{"d_model": 320, "router_score": "softmax", "attn_scale": 0.125, "init_std_o": 0.0434, "train_tokens": 286800000, "steps": 4681}
Below are experts of layer 4 (counted from 0) of a mixture-of-experts language model. Rows are named router (the router's row for the expert), gate (a neuron's input weights, with its number), up (a neuron's input weights, with its number) and show model dimensions 200-239. Each number is 128 + 32 x the weight over its row's rms, rounded and kept within 0 to 255. Numbers have three digits each.
Before each expert's rows: "gets" lists some tokens that make up at least twice as much of what it gets as of all text. This comes from a sample of Wikipedia text that the model never trained on. Tokens count by the router's weight.

# expert 22
gets: "le", "y", "ight", "ow", "ine", "id"
router:198144140139113106184167139109118090096115138130115135106145091159097122199134156103142134160155134109080068080143065099
gate0:110133172087115097141098150119093087153175163099180127082137154144140131119142232112086054115134132115073122095109066141
up0:118115161062150131173144151154122120174099086159126071215088180104137117143088135042177142162081080150165106140169061181
gate1:135140066114178093161133146112121115124107097110160077065144114106109087135145109104118164064179092155159181146095097110
up1:226162115123106100144153134166114136160105050141183130120121159111132123143117138140171131113129128151161142163118105102
gate2:180161125124092094107137128116114167118091114109122177163103134163112160141057092099151100081095106041135137173044180112
up2:128186091133185169110076158161165043152115142150145149124127097128140150137168100126103078137142138094128093131153097110
gate3:126181094123089126141090147104153110170090118151167138149154115126193129113115141161145167135154111110141132123114121111
up3:038189137103171087099066138181148123135144113128123116160071173084135139134122137136068140110138136147104246152160101147
gate4:092128136053154079155104111106172042100113196131119166150136152120163128173159136119106143119122145135123128143092156158
up4:182131148124201175116131130126110063153143148159144111131095101136131104098130125118164127128172130088126146129165098142
gate5:153081126100109098171177082106111102136114129134106074156142123196105143101142134134099166151155125102198142054164126136
up5:145166138082116125049140126151121109185207117125142120151165148155123065181115137128100124077081134101193125180151129156
gate6:153171119128118109109122078115156154120074118134186180047072155119112119157156089187153086152092116114112221090112171121
up6:070059162126155191156176160093120137155198113139159146112086118128143105128083104144108168105157131140106144169107124140
gate7:139100093086083172121173068118106099158150135129123162181117141109201083093180195136121156096099051133085093140153113110
up7:106136163129128083093127149187088212167108172056069091099168168129090083155154125137124118078122143113134162180119113137
gate8:101104176131117120163093131046125082161145096108143132176138129116123110128135119126120151149141144128161144185093104137
up8:171108115123092176107163150111110169099131118119085179116118157116152150159162066133074159165122092196151092074087180095
gate9:135179124153113124111163102079134141187087143205149092102129140191107123086148116149099100178068112099117185142135145106
up9:080112144103113161144155117194100089175141131128068089034114139147145110160130119118126150149144059116156149118102056155
gate10:133144110132192128128164143128156030129089160127124106130119095147173129192133109117123078154130117061090127180186107095
up10:115145162089171075079147100135092110130164108152155139093116144144107125154151169161110089170160176109100155141132158134

# expert 29
gets: "ation", "ial", "ion", "al", "on", "ific"
router:129121101106161167118168174130190067119136150165114124096062134115194138077107098143149084148144074099151099106169172107
gate0:132168118119126193173092214106106097152135134158197070157184080074095105124130122095105125106137070133075158105124113187
up0:134133110079115135051173146096116114127187135215154092120111085107151158124136124098182159166127170090130156166144111167
gate1:117115120114165074117158138139081131109116076142153121163121156164145121083120123181133159142146140182146100115135153153
up1:175115101110115079137137106083170192186101163153079169082153146195119068146198114137199134142115106117108097151092157098
gate2:148176168134124132157101129107117116174154136116179071095163141174107086117067151118139123125157161109176142139184100113
up2:157138066073076112113171115124150115119118140140031167102198150094098128130104106131124152103059084152146140148131092145
gate3:134102082167189116122099075083157105115157092128180111094120137158089143094180175149179109094099103174099144103112111183
up3:094164082152187152127126124132081172224059158131074140131113183109089083035126138111150087087125159121104126133117130161
gate4:115105179144212177161107175128089141095141144119124130086130183134175130126141157120135112196144104122117134119069139158
up4:175110156148126106046102178128064153081169093117139119094138134176149092153175122182148143142112150149157127113116123149
gate5:099129117116198157108113076132126158133118118074146166109094112105130111123141081154101075105068135124128134114130115129
up5:010090099197231140121100084148121154154152067105144087179133114181185142187137117089092126119074126105107133176104104112
gate6:113065075137146128192091117112093163086125135143161116132053154156075136106172173120165155128119131126183152119093072103
up6:122169151149160116132061100099130153071150142176126150177115204150163099154168127109124145146117126114135157102150102038
gate7:186099170115104168149139105108113068232088084184177101130157122132091124094115067142111133156159082105148156040129144107
up7:180155053102078123125175138144137132133113073153169140201112094184171119141105122160182111126111137157120108112126102140
gate8:101121122167117209152096171064094144093095096180183081170083121083089047109149108137122157154141181111120128115163106142
up8:157122120076199079085159078176137078154121062142079214169111184150088190157164054130144108154079116134093084163093090154
gate9:109188129155106180172180107090182113133136149134086151099124151145098134191135162120164135084077117168121141128146127165
up9:138122124061121121179121186097146098137171063108158145137092085185106107114145140177126114122087093104082144110080141200
gate10:184153088083076155084157159127137113095120132128123115097095125174104170129118151145146100100116134211165102099089110173
up10:156160102162102132135087151111169110128088088119113173148068192122107143152161135099158124155121104161102112086080130204

# expert 9
gets: "b", "B", "f", "M", "P", "=="
router:131103057151134102164143124093104153168112102106146130088156129091109146140164148137150092136124118186101076113142128143
gate0:098101060177092130176180129105102111190165135126093149135118083161122175100144035095075143154167093143161087135100143085
up0:103113162113153132106117140134122173161134129124108104114098110136164122108167151060163168107103142108131094136196052076
gate1:104142148150180109122150144105132134143120149116107160100156152133126111171100160120118094110156107119095104141078137197
up1:142104070127148132130084113177125106108125138189130168137089108140124157158142146140130134158150085118113089158065103110
gate2:104127084120182205174169128153090203121109132107118074099067079103150119151114081174100120149111136091111131195144150147
up2:146109165103089129105131102056094173111124156142128121130119101158118064122104140156174090105154111161131099108141124131
gate3:075152106149122103127127098097066126155172121172174165120076131109093087149098151090067092123131104108124137077126129120
up3:062164120185149102138078156138129151110095145170129117114177115139104138131145162112143174165080182150117150117122091051
gate4:124206071128164138087146116085013093092085136201151139142017156111178143165125086078127100156162086147110166069091126080
up4:164140115119146135158166137166130130157150181145122138115091101157138088101143081125069176154125176226140096146094154097
gate5:125159114125142118104128107146085096160126111191155173110133096156130162119116103172168140089116102167192078152119110136
up5:108143079189127138159094069146118135160119151117125053141083162119150130100109168152120180082177147185106105106163123094
gate6:090097105118152121188173159124142174118149151128164055144120185097127094112104159138138164162151118147109103094143134163
up6:105142148149099102122151139136070081081092113112097093174111171168157097199108072156131147121158127146166120164122118111
gate7:117151149184161115063137106116121103111082134152079168128100135114074181161174134117173180165152125167135121115162177141
up7:052118166173104103124135110145118120098147103099139172151142099097108064104066124157179146136088094158125102136085121101
gate8:142173163148188081183140127166110185165144115122097177144171148168217115104107123131146118173142137151117170083086172141
up8:113113070135100136075150157152214212092107098176140102132105125103140153117128161129099146143160159080097099153121125097
gate9:068118129098116147144147141107132142110125100114155143109131158122092141120149114148110173141135119150139078103155165143
up9:123130137108101110159158193116132158102131089130114124088064096117183103138127101131153152152097173115146109208085120125
gate10:121145077136114144157117121145188150182091157106090118165163052109120107123093133143170097121174164186077106112151212116
up10:142133087125100092091171110158074110119112165139095153097178098160129196104135067115105155090105127173096119143086189186

# expert 8
gets: "S", "C", "A", "D", "P", "R"
router:092159115144137161165132085102097133132093167151062144102095075059160144112199092132114157165115115173139088167083110127
gate0:152115119109117122082114112116114131186105091148162102191140164169099148042125192149138111142148107097155120179094078169
up0:117112114140129082172110153109088102119148142090142097146115076171152116077129167117145153113107128110108146154104105114
gate1:162115088099116120182054145153102180067166206129086142134138150146095163176128125070144148138174116146188149106126167147
up1:088135120165152124166084138171098130160111061121088179146077129113127154094145131108136097116075143110110124113136151113
gate2:171142122126145127161128161158151173103176145149143150095123118126157132085167063160164161135053097126126086161132115103
up2:163107150100201109171148045096133129103085094122121132180121169143169137099167124091181154095058078152094112106168172176
gate3:102113137127152096086084067114105162151086169170155203102191185071125137171130129100132085166144052155152163144151110129
up3:089103128134158110164115089139121153169128106144084116103126180085151099166164101092099155205066157102105146144163146065
gate4:172089151136131126126125130058083108140127077172136101077119142135106113065144106149087104132104080140194130171125036147
up4:142112116156087132096071106104143113176122121134150139071103114136148086119091187117156157124175117100081121144132147114
gate5:097195079103152183119162130111115097134123154099071099145149146130124149111124079133133196117109165118155138108100090092
up5:109132167145135094154066086147147075117127104113090163100078151157118177192151085106160088114144081124169135112091133145
gate6:098154170112160136111086124152122127109200151126096110150100085161131108145127135158121119104112102160170105145105118109
up6:139169074131152123088086148081102073140179085090149073160114161168171154168112099136148135175114144108152099129106131118
gate7:124156155138101102043100128094137098169143081130204120129130100088131119100111138117124189119196113156135139132156101105
up7:143138113087084144098132190078133117109131098183117118106121136121108144127147117046088107151155133119097061078110130139
gate8:105156121125077134153159096097061140105106105138148085124110096149142149131175080128098045112168091124107143161143117157
up8:153102205181146191120120157141147181174119113095157158149090141093149053120102144148143140171105138106159130134174163102
gate9:100146168134096106123114098145140086167138172164109142117095105157163149121098123145093086114087149073171181088063122186
up9:092063158163070188118121074175149143139147160149143148149070163145102126142053120139100139157135099120181094108137133170
gate10:098133091069152126140092174175095120128148116182135088167112103141149076159137112187172093137154189124093138163143108118
up10:145185095144084080176100131133102106135119143093110141109128159122190153122076139197170195156082137124139094124091187167

# expert 15
gets: "A", "O", "C", "R", "er", "ey"
router:111182169114169114121164126165155057109073157157094108123110079075185169115161119096096142117116177143134127111117115113
gate0:063133114207131091085158133155108151173154097173069117132083173074092120122114162171143108166094184107195146100111155134
up0:124127125135144107142114130121180177073094109120083144138099170126131145126204111111142149151145194138105135173098080150
gate1:194119149197125147105196143128147096148083102113099111180078148094094140090092095163157089119115165111081149116152147075
up1:120108136124116082096194086129149165143070123134173120158161100151079143123201134102142142154103092102130122124120162121
gate2:147103082149166123141125121163144118211080078137111127151158153155105174114200092143112130138094155138128146175068125141
up2:139167050195126139144082084182114169089135123108131093117090102224115148083163079112138144101124148121122152156111169122
gate3:104143139105108142138103126203077171116152111152117074098170122129155165109122116144100126108166155112146087169151162083
up3:091180123135085128158145145102117140102110168069108125101107125108165099144124141172127173091087198075178149070114139140
gate4:117115176137088140075158139132165188207124110131138160158141138116140135135143144131186094100167094131152102067121135151
up4:117132130137105128132138210098132143145101079146144136161115098142150115141118155179076134141107107172103112146131144137
gate5:120179162161180131114092106136089099086166168085080186115106141127135163102130103151162117147106102144088056153142140143
up5:141149109162147134079147104108127079126157150183116108166104128082165097123171158180172152138077132129163125113172091132
gate6:068152144105198087119161115097127109167102081137095100128129170153142154147128134125128097123103129161149138185088119098
up6:138124131179094148086145047103159155139114077067178086099096054118145169127168107089131130117132180143133124095122144152
gate7:100169140100078155125088142171151135150150123088116109162165081134119084136125190104132142104209141107121206096131174098
up7:086121104153143184175146119172083150135136147095059153135110129157186148113168132137093089101119163130151132121135098144
gate8:139093148135064206165089153119137172182127153142081146111129133147143148132112143119151138154129135180110081102126103171
up8:130135103148167125107172144127105153102116141161181144135110156134127134091153118175105201083148145124096169128117081096
gate9:111130181146080142155136129161162141107203181089111166120125118122136196142125158154171118160189113139144094124163093125
up9:113146137114131133121124138159112139117126160113159145129037178095145112089201114122137131108121071118123134116150113135
gate10:165129075098142115182138110153078131090118079131052116152202150163139083109152140146133110100110109133105109136074131054
up10:105092153103133147093166091132086174105149119166069163184136111129122129145104123149173067100122113120128103116105133184

# expert 21
gets: "and", " all", "all", "end", " All", "ind"
router:113118170090103128094134118099074135070155088132153135086160132093166119180187110144102079063119154086081129172102197112
gate0:152116159087143117090071122105137097108136139112091118212172097201094142094096100122085081114168083130121162130117156133
up0:102143122171110169068117086117171130146140120091152095108072152183168181188178090124171137125140144114122132138108123136
gate1:093096149089095143157154183101155104195195132174152093105122115130152080162111096180132155177117136124175161144131147177
up1:160102179138154132126110100065091104160095135126188063162129123067092111131159095101147123122124136183141121106079093163
gate2:133116145092167138127079124091134102089154126102149202090175119140119130133105037141105107157124116075124089135148125121
up2:132102110127122143099114150140113114070164134122208154111088131086102207119116118121148141102146133122151085071144064171
gate3:110175141131131095073070142078158192119161118116131142116182114119135164177148088118132121138048129092189140063163131169
up3:104125186194164110057112173096172153120119143156176195139132134147142120090083128078166151149120143093119119099090076134
gate4:115131124114141159165123126118164109168122159077191123100073112060080112116165191129144148146121122140077123089135152126
up4:192081104086088097165153150153128112096154144125141127112133087149121144156128161110128107167149189124073104129176173121
gate5:112114132170128170115144109104159158171071111125128174139093147119137083148159078124111128127154091129083143151100122169
up5:190148166157141072157139193173113122100171203098116130136162162164088081048090127154159121156157157200165103131126128119
gate6:144109146201139170103157142157147143106104064104131170139162104154177137081138155104122126169168164144143159119117150125
up6:078183088102145154137177121120097124180135079140077121154115131145157091119130109146092088073205144084139120156067093118
gate7:163120098118181078102117105143077115114071140122191077107181109134120167099082091099077099021087080157126107135106170097
up7:164133130117171124133079172161189167071099151167194109175117114165175160119169167139134161135109093148124140075109080133
gate8:089101167146072117148155120114133095123143158050164150174121123104168119181063138199133082107147110167111063108150149141
up8:098161153168135096162142132143067172122187122094067146098142057130196138150051139161078159129126111147149092094146123097
gate9:150164102095150114101109116136104100118091127187129133087121061131122129133118116137224108115127138109097107088149111132
up9:122079152147117123145129153108165094211107102196093104185135130141092194110132134120122187078115109104165147173187144110
gate10:126111109174119122095093154102042172106126115142097127132133160151185128104183170110143118060179142140128136187133094120
up10:115108119097148124199137144074103149094122102166128147236135128102105152178134190177146125135145096164057161130153111128